Experts of a small language model.
Size: width 128, vocabulary 9714, 19.5M parameters.
Experts: 96 SwiGLU neurons an expert, 2 picks a token, 16 empty slots to pick, a shared expert of 128 neurons.
Below are experts of layer 5 (counted from 0) of a mixture-of-experts language model. Rows are named router (the router's row for the expert), gate (a neuron's input weights, with its number), up (a neuron's input weights, with its number) and show model dimensions 64-127. Each number is 128 + 32 x the weight over its row's rms, rounded and kept within 0 to 255. Numbers have three digits each.
After each expert's rows: "gets" lists some tokens that make up at least twice as much of what it gets as of all text. This comes from a sample of Wikipedia text that the model never trained on. Tokens count by the router's weight.

# expert 19
router:170152151119204085098145133102131157070189139180161110143172100115101122114095113151137146125116097153140134085212119128108034154156114088086122149126133123096127107118112212126148116164134110
gate0:124143147106108123163156149138169160126139118096135129137109129126117127089129147163111146112164187134104208170047126112089085107139132071128131133124161115100114163151125072101167076090146130
up0:189139093180136119170118124170063096141108092129079122149142121152052092143085106157161090140143115116132164100067071161127150116102145144143112055137108140153144134109149146122045141104111155
gate1:176047087052114109129179135139108156134167135179119170148141134183139134116110167116135139106089133133108165139152114166132121122139138150156138138160093162107163188156187214146119133193145149
up1:124207192149177063099104098126120112140149156146099104166155132093137102098153162134143115192153051092170122101115144143123151117072165136121104106115175057156055122138062080126123132121113145
gate2:114121133128111077163128142051104104093086136109170157221170089113093099162072132087164098135070132206122181117088094133193100134114170148102135117097145169139107116131157155174132119174155092
up2:128168164109093177125093111211136143136115100121096143085088129189161124138139098164079139143154136079104086180147157148081151138143073041103130160195163092089134101097050080113158106117101191
gate3:126176106149145095171152117124080133118174170119121134127123047189163140082120121154113159142107120117099086194116148189179093118090097150149068161109176159120120145129152121131117143098079141
up3:115108189080120106115121134191071121131132140177155083160135172047165132149160088134133153146118131139152102099137116172123134123147131138110166116077187085166115135098104139100182126086118089
gate4:099119095099136159156150195097194099091161173103109126117132184176103135189096142127188170119140118161124137158213101175142130115147157157129124109155152110141137121138177178130130087120127105
up4:094184156141068099112147121117143137125153128087161140099107098115156152143116160141099155080120150090114168109135160051099118119115095094162126105097130126093107126122062069070168125101134182
gate5:164105175132145120179120119098097146106114077079179154101106166148095108118115139072126107202084096165092111107067119105124133157123182106080116078104132147191051129111081094142159119160187081
up5:094156062148092147086133132121175111127159174153080133152122095133130145148144158121120150071110170116177164165171160160145121124118033161143107155153134096098159098150170102135145118145032169
gate6:117161131133101107103190144122137149139124178139129155094142114134107154148112086152114191107121193121156143104124142165133094131104135168109144079127152125092115126091106104110101186162109162
up6:104110114114141137156089110201122148108195128203159156086172109122131099127135158179122118081109163116162094173140170140230087116124070128166072093146049172127144068150116123152159104136098121
gate7:126117185146129096127148176089127115090161107121120128159123138125128087111110124073147185126122150114094108095143092063103129119090150150117119098116162124106120150152092091164183120221125157
up7:136062154154109114108145175109157160058081172099120152078144114202138178117114122178143165151176136105106130136141108117126144112084131130114110138113122126099123135115139060039121142142097081
gate8:138167097152128106098224098141108089108071161155122175157112110159138152112104122103163170142101154166154143124198124132129110115143081120128066160119156091131105086086100186059154142136146102
up8:132144112119159138133060077161121126112144124172173143094136127171143155188194101085158102110172163099126130092086130089107110098116151104102104145123124136111111058056144122069134140126115118
gate9:149103145122088093111078150131094113124146114110126087115080127127087142139144077142117132097122136208165110112158135078098135212096180123092110170190148127114179083139179126101108125131090120
up9:079111148116097148098145105120089080138109145137062091119113161107115112075109116119136138069139131133178122120185102110132142182132176113128095144157149106120145119058158066087139114150118101
gate10:113089122143188128114150137168112094109126201115112115116112088187098123110097138169153153166166106125087116134091124075113060158104116144171139118142241188064134143096122137079122142104156123
up10:142141111094072165102081106152083111120131114133161114137104129188113162129128087124084101140148087154125147139139071119177102066166139149104105105176150156120151089077062067171093153144155119
gate11:162157123083168161148162081104126129156105081092122149116143134219091099179084123134127184092112185147142064103141143143117129085179170154111090092144137162108136103148196078125172119109178125
up11:053095112150126121150128095147110146125158138146141129146104073150110126113114161103153172110148133108135202121146151155167108151158119212192112153089154082078178138185188094111124082136147173
gate12:168146159173136112137101115135094116159082135178135123175085089061141132117153112139148090130103077094190188106099102133139065113112114127142083112147129114150111066146109139050136105178129153
up12:097083141118119193077108176179149112069119139149137135082186133142186170160146128129159140141145090122100136143137179159162200142122133132113167104099081136133169126155169139091072118139093093
gate13:194118157100128159131168104119130144131110130117168201117107150172146156125169114142117141175088151134093124202073134155128160138134098146172043103120169099196136116168120172128117095108109110
up13:073157091130154175153120080115156109102130188158135098097112125120126122075089142140155147144144156101196111110148132128201103148104133088165211105167112111120157160120101106130140134152133141
gate14:127101122126158130164159139205126150056165108159141167139093125112113152108126137184177154121122156124093060132119078188136175103172116143097173138115125075176182186121136123148146104193158170
up14:155093113170155161149133092168160087227164105077169152106060109105172138189142100135168163092172083126153107181131127128094092165174120123147190150123177115118124158161136097152084127068078095
gate15:137155147095194077130183123182129109088115161129120194114128156120106156090146134226148106115109175137174132174099103078152139161119110123132118089151134148125118160094091167146146172137145142
up15:103159119149117070190143152089151138142132122108118165129173147094157130202098157141155160071129102156154121099103124132050133140145166185078105112101133109123139141173167139081173194130120155
gets: " | ", " ", "; ", ") | ", ": ", "| "

# expert 9
router:173126135142106143134119116117081181154169118156162104129141114128134148151113094154046123156110126163118167097085122124098129137153134070073090145120141078163149147157069146103150167151105096
gate0:101196136136102126116160174163132095115190092135070120137186170119136175078156107076103074091140116148168147119075118124113093082125153169126150130121120140150148092065154127116191127075026084
up0:076177101147109112098154158047170089109161112153071164102141164158153164170174040065093111119131132153163133118073171121113133175137137144065133135143140157126169071152143132113135125075124085
gate1:099150150139150142151161101123105151113127098096178131122147123136139172135146175173096098152107091154160126128132172129115098152109122108166099153198141100130144124151077121119141145099146102
up1:126106122122177159126089130069151180218094090149152170130149078118109137192088145115159107141154077121135192169077183106159094143089121135111139140142170156126066155101131137101094117052150114
gate2:136109132151121108114085129118114168124124142107134130098192144069123173135141108179121123107173137190119079185156131131108116123140175116084100071133191129099177130119061150113135186169163141
up2:214129113118132112157110162109075167137064126195101171109122144079128109143171075086104152064093155167156111164104120081109102137174089119073158114129109098147192141135143127127100141144132111
gate3:150117135098095143058126158140095125136090185128142178119094127128121116169117153186066076129149157139136096107139181106134149155168069104088108111164139150153136122105106138134167145126162094
up3:127209134103181100120149151174118110104106060178129094078129112165047132077107131031137189078126168121126101099136153149117124157142173125146145181156149132131078112145077139138163090130142150
gate4:123170108105080101128112105153060161141145092120063124130143147137156093109079165138120106192109124100112118138142106064184157079136131127176103137106078166138085144146145150115196106074049177
up4:097130166144134120107181156135078155137151094089136149179096117090182098137105130133151110169087112093193111170104126082145133094108057149128148153078135159112144200194146195097152179102078112
gate5:141149092099092067090121130117150106138132072111110139128184151085150070123168122118121143137129113098176130113108109157114098121118165088042190144157129107164144131088106101173114104188141136
up5:171137155147182153171188102155100126100102132166151091164125187131178135136096138131148200172152151118163103145103163153077183112135158095158070069093039148148092128131130081120094154194089176
gate6:113126042178103127152064108122150133099153167138162101135102072146108206185121106161061119098133139153078137095089108108136117089099060127073127119123142137124117174150066111102178136137114162
up6:080102120154185173095160154160180063162115174112102150171166145124081106154125113150158089142078077078144144221140139115106144096164160167104142120137141178126097134091154110117134134174141140
gate7:146088101083186126144137135164077135082149094191097110122152151157117141148129150169155106164131131138174139144128130098048114088136141103106101116130087054152216153154156128121086094120107169
up7:091151138113159093118075093156195083140127118184164124081141144166106190100139141152162205141117144126082098206139162122117136138168157126067156156098153099071145124135132094065141101168129148
gate8:106112107122149175074137152150141105202105145160130085071196142178168104126137137127103134175075115102112107140117123128127129065106139099170079116137129119139108113173150135071115111126094113
up8:121133155180191086125166110139163093071081132135111130139119180119112106148114108122095147119163119169172152093117157094161094128127134173126149192095139113080159147059097104158091143165143175
gate9:065170153136079157182142087114133222106135142120107149174077098093164123100119178120118106110178175096124140175133084070187127092096088093120118081114128130111135134125099119166061164138161116
up9:123113126113142091130107159072133067147102187110139126109185147124154139134134122113102155140128120147112119099154153139133183091130129145176091171120159157204179101167193128152167097179078066
gate10:126121098053078133164110187080062173160140162123128161162085114078103153167099132162138119119100127171116115102063123129192108168139168114124086089082142160148071107131173121074114134144155144
up10:136149100125119191145145139099099107156124144086118156132180113099126121101185106167115110103190079183128117063129168150138145137124173122115098130095091141128096076138133123086170154137110135
gate11:166122136105096105104084159121096110130087100072170121083128069164120200173067188185122108160092191137111111155139141087132154113169125100109150087161161109117185132123131122109134117178094160
up11:093104122167143144122153087169106103092143137156091129185127134136127148072141141114095131090140069193151143159180114049112099129132057121118073151102113123114117178101171078152117157125056111
gate12:074143081100129195171078114142159155157129156120118121128114133153122170146079182120100105099112139138119125103119122173141155122134168068134163168152141193112163151165093176173149158120156133
up12:145193135180145116133134110173161140068150089082087126173140096116125152135188049152109097179092148088113139083143125157123101117109114129084102119129115143129162143144137143184167102150132108
gate13:164109139143113202170138082114117135134181138116142079107146180159132172138124188166072141113161167139142133077087150080147174129108110086098066092128160059150094124111103170152128126156118111
up13:117137037093153157187132095081097123064150160126147088131136125154103175109162148113129132105173120088109183070126137065096109127158099172118089081083113143199118132149155065118092105185087126
gate14:155094103099137117079102134152150145204143113170156134176129093134120167076118136131102133173149176143133108093180178132100130130159141191040076127144125102152102123179137146078123166133091153
up14:062128103125153060096064109103140132161097173133141122091079136177066144158116124119111140221188098126194122110141157115159143151134164161074149136126116168183098135166143107113126139147111134
gate15:194146136142134089081149145165132113101098126133072112127156086092152163170077108151074133090132114123144147112119140119140094159086084072099068108097163121129119179140180174135204128121156098
up15:175115106111159140120143131117171152137111138119072148131124167109161098133098112097062193175142143135120094116153184092163139093107114120092086125096141118129127147098148139087140155145147070
gets: "ing", "ed", "u", "e", "en", "le"

# expert 13
router:136110163127125148153125132130149154126142147132151185089136100109081066100101133114056172176117103124142157151098106138085076126160195138126073145124124146153147107157149173121150138206107136
gate0:105138126157141125059127195101113130116157103099145140116108145147094107142133087162105153084111203183148147134110159162099095136099127087089153149121147186150151127083101157073117073116127148
up0:132135135121082079162144132082112131095100125131130148119255123113088079099106176145083162133178150162163139203148184192132095139130161124149110166126123131108145159086167168156140081140036129
gate1:147068157154159147163133094089092126127169074150152112095117153186146099102117099146153089132183145152130182118113119133130114056161072103114152201129127075130119144123131154126108092153138155
up1:099211129090164095105157099123131131120183112078115159163177164143129131158086115176048124076100099137124073113141087120138177171145207132134122081136165156119116084097123145124096126110105094
gate2:155066091152150221120165157059149112175129125138107138154169114146143214120123188116080138186140156155143125113142123119138135123101148111202138091075088103194205108115129120137132171143123112
up2:162096089085108142122120117126085126155161143146187036162078128099117126065064134139153079145138068173095126152129102117150102102115089167176161141145155194137086146133091126147082057079138114
gate3:129070181120065095148151078172139072134147094076120102083149100141111068130093090143164130152101130051075115130154119097117095119105119131129081094164126144076150200130133128122114060133127025
up3:112136096158103127095083084131151125164115155127050082106210159109184193160171143167138168104129137064146124136141130135122126144126103083110125148132153132118103100130086144167127178139159119
gate4:107084149145160099107123085140124180080135146070139140141126129174089096118129147117168093138103185100107138220129086128115109125103129160101069152068119127139159164181184116167126126159187150
up4:111143143127118126092130105108166119112128195143123141136143136143091112088171103119067145124134174181187078118096156141149109169168157128105152104123107111144165091117147138149126100202079076
gate5:184141130120113111109126089109073179128132107079182126109127141116093135116137174062093125131092142118135087099103084099117081083117151109156093064171154103147097104175114082141153160177094139
up5:182128111141111124146122113123173120079063147115156088115194149065140105127137168091145092132178104174142143108117154187161139187129138135148124219077143146065129143099147055113120087120116100
gate6:112075157154117103148145093106117108129099128130136061168124105137151112068149054088143131155091162124134148093125096130059068115162099105118131102123135123160144143137113181136136145090156168
up6:173133108146097144150081097135143204135126151099083180110078147197131133190131123130109151113136120133102077172140096107143157107194119160118188137169117170122155128089132134148103153137114096
gate7:148158159168190137103124098087054139142092152057166188100178091119079095135115092196096122149100154125158120108106157132152127069161108114137115180108082151163180133174149099165126199150155124
up7:138110099070108108114079132151186119099157150172120106148101090146173146180134163082140120100174129120127153085159159118114123207073092140136143094130174102100174100158109141127086143145099180
gate8:106165194151136127155060104076142165115141161124136146137125123120117134133110119183135125037068071093122096148140121034077064093173100124074104145071104149090159151107121144101100104111130157
up8:082207130060129141149175095162107120106167121130150139132125131121145089102142113130230103168142179153138130108145059195165168173135080158177104145142187106143094064157161088104116098089130152
gate9:102144157122160076061124070104107114094075090165102143169143187104124084107165161062055124087206142141143127116118131171108137153100137149127095145095108123148105090113133148083138111119096114
up9:109129164174150111106095087098154111116139097128077185151151171084139061150177131087127095128193158106150097196157107197061131150107157132164090192166121134096100171142149182179121103089104084
gate10:127135075146115099102078094125116152157107130152142164108173180108137201071115183148119156173109186176215108101104157128091109115075111116117135093185111166114124140175164137118139102134120116
up10:100139095135135147148156122096105085097067132186184116188130107116160109166177061100151097126160104089122180174162089113131106147162113130108190190138071097113110106107049165083108097144121104
gate11:096065131108115100150128134110146113159216143138161185126143126102130066104084163084156147125136160162104095161133141138100101076143127108157174153134135169157106181134131111159113177116095126
up11:134100185113117139136174145146142112198200141121183147130198141120119104075085160078102164104119161130145078108128147153110096074089112105194117115151142128122091151135127134113192152144147103
gate12:165219116139129200132068090147191133141131117153135063101110145149111106184118114160125110133140137100082199152169115095162163138106125127115140133130110077154152103115134119200159148090119102
up12:105128137205140147155088175119095161164101149103116080080110152147147090087150096212148160122149121183163089114122125113150104116131170165076124146117103139160143200119168114121140126110121145
gate13:176141157123129075182145177126106114100143096138164061185114144094073181139110154126122075127134123094183041101074115135072109105087166040113115141108121114081129174147134137110144119122143089
up13:128130084088128123126117136142128086170147079118101179076126098158139200088216136116129133118129155114098099136111084147113152165135090130166173085175131124139161131135156116142163123147163154
gate14:114116134154099095208114167154114074152145048138145102142185145072101087127125125128171092100170149137088128118135090154165152148112191178123066114099122199088111166132139125161137144150102159
up14:095139113107217123117160098121163203069139155101100134139069132179145130099153111110172162106061131153164143189126144147088079160117051023143157124094167095139130139090139123102120155111167118
gate15:099074156129143101214157094136110128118157188166104090112079126141122077081118128149114079170104140106196133125129138116185090131156201139174089142162148172141193130136139156120123141180112075
up15:085084141172162105169125084128159178125127144161110105083114162125116094083132113114097056166132148101160178117107105129145111145111185122086118101131128152188187111099156176078139148201151053
gets: "M", "S", "P", "R", "D", "B"

# expert 7
router:132104150158159081139106146134092155127124140108135138096211110133111102127060063105104118205132112117112128064141147191089089157139186038144111166180156145092165079090113166118149112118154141
gate0:159074204113159074141182133101122083161117126134092137101177078133105123147156124093153087118200139164132130146114176149139170105165141064035166096088133121114105157148168143180158115115134079
up0:062141131127084137154111076147133098178056095101110119142099166104112117103152091177119127112098137127163110149036072187097087122113091108161128128145072107168109138117093131096070187130060155
gate1:047091085138074140141184174117122125068100113096122165138151117143183126120169111091152134153187150174125118108177179148176146180191104092150117114090115139157150136137137218100130156155169143
up1:174136139114134157073068088089126138118120118184152096127138118097106152115114131155059119081092081114129105141086106066126075065085210163156144147147194157153124101158112060126128160136122149
gate2:138134127145130121094169107156109132093121132146092055159098111119166169075140086100079139125132127160141196116154142053146095151112128161108122136110150116105202101096137170058083098109132106
up2:097139110102156161124131197138111142155149133115162127123148119132109054178112132125169134098122113093135094141147170174173120084107139117126089098095120153134072178131092164188171145149147115
gate3:177079138114116119184129097126213099166088164156078192137110137120088091090159110079138105106121101168080177133134140088118128103162104127086149128101112091178180123176083188152155138195151091
up3:133127169151066168114177109143188126179182145161146100177095110134159129131092137105094110127151159052111103188144118117092127139119100141173106062133171162137136157117122125079107116111135160
gate4:140117209101143174160055149124039109122151107129145142161153077156059109133135088082134105174204112125152044165126133109075154099171157134103156125136095148127108147137089088146125118146076071
up4:151104156127114144097174091133095181116142131129115196108109168120054084111140101089071158143187138114172075157136125165167097153074133137107123091114118114110154070093137129144126097101120092
gate5:099094094150117148104204111066159173109116113141144031144102119162161154068124094120083119134143181116095095113163152061154085173135154145101102076151178117135151119164132165144163092105123114
up5:124146140108087071130169129210150185143094168130058147126101149138096090144097156132149209187167135124166113139138116156110167108127123101185064082109167146074072174137104147093131124150094158
gate6:130167149114077117044139123148120151067150142090082133120142144148065135228131133142107154175142139093156133133175107115169141199130110142090084097185140165131122099151124146158123123053112098
up6:160157128114165134138109106080148121147139099194142078095162106113127136142127036125094088085117162145118075104095118094077102067071123098106142127099124117145161103179132097090111159180143134
gate7:109166117138082132067138106138136135160136128111159152083122161098119101173152187118131127162128128175158113137113129180105127132180179119104109146179121122143162130106155128177150126093171152
up7:163051126089148133148116132131147072107104099135125109172092106191171114132138093086142145068084108127104114109195170086104134091071129119159119103163100150116098153145114115059098061171090105
gate8:146113092165182123136133099114108070177139126107100138111118082131141121086148142168075171172157091120118122094107192123092206071156129137112141157157058106105108158168188119136170146149073115
up8:094062134089127095156188126147145112144122105137145135149153126132085157098098202132105104134115131124163109048073100187129083159155151140159113122138103156148101106155127117151169082140076082
gate9:082200152139086084119080145118076105120086130103112137092171143214129115097160082136128091125175100187206093161101108150148174126115169068134100152088131146140132079116112184082106155153134098
up9:168181124204172101151122157149133131132113122121124134089106182165088165143083123107173112144170098131141129123121083142192080157107156090127139135164153124102118052088080091088170150164167089
gate10:150154125145131148199095097100148083137116177169115121128134076095161161146091072121114132138125125102130136050109176142122084095160166155097089113151104154125109121147099135109137143079201149
up10:155124200113110128093138079089124133099164126072119147135117181140101112157174158130127138171139153090141070172146072078091081161094075132106165164098130136097104118123128109156128149165089086
gate11:143144124161126121148159116115100145136207146097155182104143142112144119118086047076109130114145132133087125098117121062062101150019111114204118109154095116095078102081088145100150131102082137
up11:097132085158127135174140059080071165120100167212154147142156080146111148155097043122137136134137112168128110073132187118088136079058098139123113133100083085135109140130110128074155120111112145
gate12:130130142183113107138204144133153075144136068064151192157111094114064100160077162098096136112166189169141164119099144106130087117082129132119150040187179108125089159097113204132140099049139094
up12:124087092094196156145045086155098163086108144178101074124133157129184133136144106143182119122089080062136115135145096140161147103165139126142096189071133147118183108135166045126120183232126185
gate13:128150125166073081121142233119112187159089102132134149139135183154105131121166124122108169139127073177077128124119102068135113101156122090190089159162146179106161141126174123145147127140163144
up13:126154143149126070165152167118094134175095107182146104120121174147091106130131122104102130097140085105082058093142189067120163139158192146154068134225170172110130108142150123090103124127134135
gate14:129088081105151133127056107119148151085144106143142138125199094116125134122117132101105146171110084101132127138160179065108122082077133074151106128114153084121140085121171100179119145105118171
up14:162106131099143081085114144178101128158150151116131143109186133181146165109141077130154121155123127144144129119063115097117157137087179090167093108098099112077101121158124137106163157089156124
gate15:091103094079110129123127195101089211082129197147092090130124109109116119142079118133125121143158144101092111072170086107141102105058151104090154107138165100125095155155156165148079142124174179
up15:142174162080132137095102120169201053101191110150134080123183134145117165162108128108155105087047168128157123132114134121112155135149093119119181115175124145126129102115115034109164165087108079
gets: "\n", "| ", "-", "|", "- ", "- •"

# expert 27
router:127137123076141122112127160152094174140135153117130156097149106081100059093097173104118132170149096163141150114106091118126120120101156111107095174137091168153162135127099191148155121167140084
gate0:141136126121136153096158134159166135142168063179161135127148126135092146161165127161048156124146199143158081132092099078122128110029134122104166095104137078123107135126073149109133159112136133
up0:126143118145141081145097170099086183140150118086117135149112139081125101119138133169143085166107122097139200116101113100105148110111149168182143092143149117118098093166076098060076145078121166
gate1:102172132117135144161113080146105187086175136107147135104178087139097105175149128187113137139156162083122129121115040136116114096080164188159135162198164182096126140101170082144133126127108168
up1:128126163151149166094160129124093058127151174063162115118110149144084127167129148117155112149116175084113090124093067202043120109164087112163144183168127102118168137152144123128131091147118166
gate2:153117116146145191112191081132148081194091146186116122146152148135118135121085189171144137148072087188152161131076123163154132101133131088143155081165157066099149136153090141112162135139138195
up2:154149102103169084174164081150071074114119101121097124112111143155102198170186136088148138109169145150061146149171121154168120159193135155156134099089159167155106139151172105110111186165104083
gate3:153136139133099117025108081116109172116131129051151109125091121158125122088131120086079133168133154159114094121139106091084133096084150140088110191160153105110105105175114085104141125121155122
up3:158126140095070117072112118111094143109104116076132085140168157168147130125135149096092131139122154118112113145126103083071154154092163115109128185150143104124086156139136100065143122120195071
gate4:118140112131183097152103168100152140101071155106081198136093135210155067144136150170112117128137089077119132126146100140130146113086042108089158165134155136122110100140069154097109150136141088
up4:127101128170112164142098112118061127182194133140180099110174122092116154075102093129129195088143219142158149152117147110086120106141151156133075117086124128142169173085141092145158125142167142
gate5:145105196093065061106123097231103111091139142135171154149133155149174139121088131152150156146151142149116149179107169143152070122132157084115155159096122100122148175091154149149133105166141135
up5:138094128181210082110162104122074120086134165142132071165173185084167157164084110119083150142153126125102117087164126129140090153141051098097073181122088096129156167127109138179173164106140125
gate6:110157141125149123093151162194126165166108185172106162128148150155169146092079196132083115132191139116139156096111093178131097149089059115167163105173101166080122075114109133074169108121146164
up6:116115106139154167117161085058196136119129118135107133130100142127131132150139177130085105105137128134073167113128122104099106135158076101179107097148094077130111044195137151130109218135158154
gate7:121187123168133087165148111137138063183161137138149132090128145142099147105063153098152144126137155100114108123135094165150109094116081142102098142049070135083128160124134168125119082130145093
up7:074163167193118113106110101143154098160141159167126158114138124140085128120099144131186139113133152127173155076052089168131099114117121104094107157106116146167105112096154126116159070109112111
gate8:123145167141095085202148172098069089107121127125177180110162128162099118139094126146096144128142169103147138110095102052148092086131105178147103093097145131089110076133115152122136134188099115
up8:158101093134164119144170110146161148121146133075095097166141108152088104181167079101089161152126087096116125084137114066113123149168099132145113113134177110135080144164134152176120099085124134
gate9:091173171119136127108144153088160140099092139065120140131150097106127143138038105103093198156144058107098035119074102118104181155148128160132093150108137147192105202133112131125150114146077124
up9:112133177127184202184119109127109104143144146127174149112180109173118123177137080172148079117111156173178150065166177121153102130118145184145125116125164148111170119099141114112132115144166172
gate10:103151120097111096155081124164078100116115203109138115125117157148147121134095140131053141118177136096187117106111099153140104202088163137142089101122147104085152114146126080119173116122147152
up10:163151184152160112091126094153110157114108122176128095109115089171070087183110138137093128114170161117164153095092107147140079101106099131091096131085158195140115099097119119045118159123161113
gate11:108166086073089169162114190119109156158106124206148072138095095069106141083127161075178041150189097096130172113083103080106129113092115149125106090162160155129084109158174156096120094169129129
up11:091136126080095141153073093139082149099117106163130085113119082095099090075078132094103139134171093123137095067080083115102172089139114180224112106145129132148054106131144179151152058131113108
gate12:119135127148086128155110124143145135154090139139086132157082082138120116102094186088120134161119105106123140113156073138139117164186122138164130066081117113095117195090139189126141127171106148
up12:153156085170126160140126112148197118186212102185177136116103104097075211081126100138142107054133134112154100170123119141150119128120080134118093105088160129087076087113149183093094117174145127
gate13:140140103107177124125141075163152077111124030140141165105150159145098110145077142112151129121153114095067144161120168152106066087148128096114099122159062125136071059065138153144091181156132133
up13:099154142105162138161107100168157132128151126161131173160129136131174111154184098168034107079157124082101168138114096124189152167061172166111162127080122124113099076122096119160167102142180152
gate14:095129114121035113132126143086143097120113134109106188127125125079118117172107082134143093145140132155093121130122100129166098151137163134154081131125164203190117150106146082132106088135101072
up14:083107168140095096126131129158116123063120150105147102092115142158133100125131045102155139132104121103151166054186124059099130072142090141077140086109173116109136098129112083127159133129127164
gate15:112115090138104121144105135176159180142129141159086101102146093112180110112062154101128076120179074120156146107091107122164091144074123179167155170158105155132126123155103199145154150145150125
up15:097137129079114150159108121141129119090162070140109121088142159165123086175162104228076202127136174109114092122120143138086158140136101131063129143140149089116137096082124089156118138057133084
gets: " |", " | S", " | B", " | C", " | H", " | M"

# expert 23
router:140104164106162120158179121101170151121151173138141112088176085142146105146116146104067132167078050123195138164124098114144108151154166115110071133139152147171124098158123149162175142154117111
gate0:144106140149084141107066122151128163131125085138159152164090142137124134112141067093120126117076162156126131184176132187074200107107159147117133132107065109144162123130155101109127159156103139
up0:125113130148084135106090093105131165112121121144157136154104169139121159143122022090136099128056167152149184158176106168115197147137153113149145120126104126109131134145135168093129121182115160
gate1:108089125136136099094161152166135138106114166124110125142165132063183197108124092145100132150118160069134067135177133210041135150130120150109143094164161125133155123108160101146162124154061133
up1:142098173171115133120170104095098196094100114116128146153161154143140141141132071149142120099072142165103124066142115139121178153125162071072116137129073124137145112095125123133099105109150086
gate2:171144177128119194096083107146172096087099108150119186123193100173171072202094162097144120176135148176133147118171124134092148095116154092128098133107140085194152118127139128131094111152124066
up2:150098175119138067148105097162202163095134069114107155120039068164195103154182147126140155185137064170116124106169142098131134100143132107145153170108161081119113103123122132184124137097136135
gate3:100124174136127084154185084134171117070129130111104197105096154154170159154136093101151145096162139143146138091113125129090198146079158109134127116194107118106095141091155145110146143115112144
up3:080143148136108241154104124193155112111175100151112128182085135091126139132190134134078051140102120178087108097126139184096107122106150126118151089157127137119165164160106126117089082140095113
gate4:164149089138133107146113159077111193109183109097117126168151103172139098098083162152135158129096101101116152106107152096100164094120088077140155117144103135109102220138137080154139147184094141
up4:124125166071168166147117067162130101097099119142100133078126075121156113126170092100136145173130137083127150157157149088157066182124171168139110120099140131100100074062128140147086140127135130
gate5:147136128125112026095154116147165123128112114128144096146179108088178112125076139106130175122072079104196141187150170170150072178126124116156128107184153154107068117094122145160166106169100171
up5:112136169120059089118150117136125117143166121140107148167161126135128165151087109151165137126100112140098081164162072168092136118092088111146189172136073121055112104049094134109084223172101082
gate6:192158183114178181097118139109127169101203134118128101136168112100148159099143138161114154140142136130076133130137069163130132148136163176146119106097139149158169145095117087140173143169072149
up6:150218158171107132127217096108132118104129120165173122096146137104074160089133115159147137120160116103179095089093082137151140100109139104078118161138112154127099141110136099158100087080149046
gate7:158116120106121094183125155127102100138139154138151131104147143175117088128147065097184105114176173124116084114097127128115196089108104121111117213129156148137100129095094128096128149133109081
up7:181139081153108120176084130122133129201125162081092134089178059127099103133114092116138126114161140114089165062129073097109148099139117161081157149108151115176112120069063163092122129145150095
gate8:107147112117160133143196117128122146083136145164100177118129134120128102101123041072103094126160118133142168106101109137143130114093111129146113094131165101137107153164111139153127076179158130
up8:100127128100154134169151060135139160140124075124124104180149135098141148085169094074086106115131086146185124115103115143106157141088148151153139115205101097144077116151129146179158149114127144
gate9:129155153141163205139154167095119092113119091164119147074173150097178139171067135115103153141166137164132149131139118112132113105150114120096165078144143177101191104111145182173128100125131120
up9:118123119030074107135118153065125135097139108129154104157139122156104094109104141105169182113131102167117181164169148119123138091110091110174084104141135073158115108151169093106087139160119112
gate10:121171145149135153183153111163139200079116139126148164094188152110140148107187116117132144125145079118170086184081125132121211124119159095205111140113152108124112160176200139137110094126122098
up10:176200132104097121113086085174136133147106089117082126151114067114129132109123127081192126138213164132109143149074068153051066144127089183135157152154177149099181098077134116138160161154100157
gate11:117136132116136141173112117107137120151173177111103102097163100121123143113111132107121129163151171116143139143044130181169202081135103121187158132123147141122102130111112120082188180178151160
up11:120106148160156142100128162104123129115130105143174161115096120154133133141136087190142131120153109141073144087183073090106184195108190079138105127147124128143122109112155132131080108086089101
gate12:095154142143101116176089171164055146200106107115130160125157118120126077205130140130118134152142154106156103145100114125109133143082173173138105123101228162117127068138101063143158133149068132
up12:184136180177190119110111111140151166118157109131098128145111139157136170138116144095120033153099104083126176136114117111092086074102127041145144121097135165106124166121150163077123109142161130
gate13:113113086077115145127153125124206174192102208188091123147143068141193145088125042099084153056108142115106083164128083117115096131156115130106161104079135106126099116120106156176093162163160093
up13:166132157135049109158105149057148118110141202143134117172089080133113158095165145084142167137132094132095125164130145127104113174167121107145124124132083120138115108180141169047139143136146122
gate14:133170131159070174128164106111129138053132095129146088155181078108125131136151086115156109140072071128092114142113151109164183200183166096130065132132131126163161107162142187155104146100144144
up14:101182146120057204133110124120152083064133095150146088102154041119112154151152136151154101156091106128089103136142149092147154189180119118150088133113160136130143146109121132200105165088133101
gate15:145170117135079118174152188159155119093169039134132130158137139095114101175131113155119083126128122091161131128137170109121113153146120074138065107135150152129175167188164129108085154190083124
up15:146122140079081102157134150143160101113157083113134112129183117109153110119099135185168121078133144110141068119146131125095106162159103079170098101162149124141162162136163160122047090088102101
gets: "\n\n", " (", "==", " \"", "\n", "==="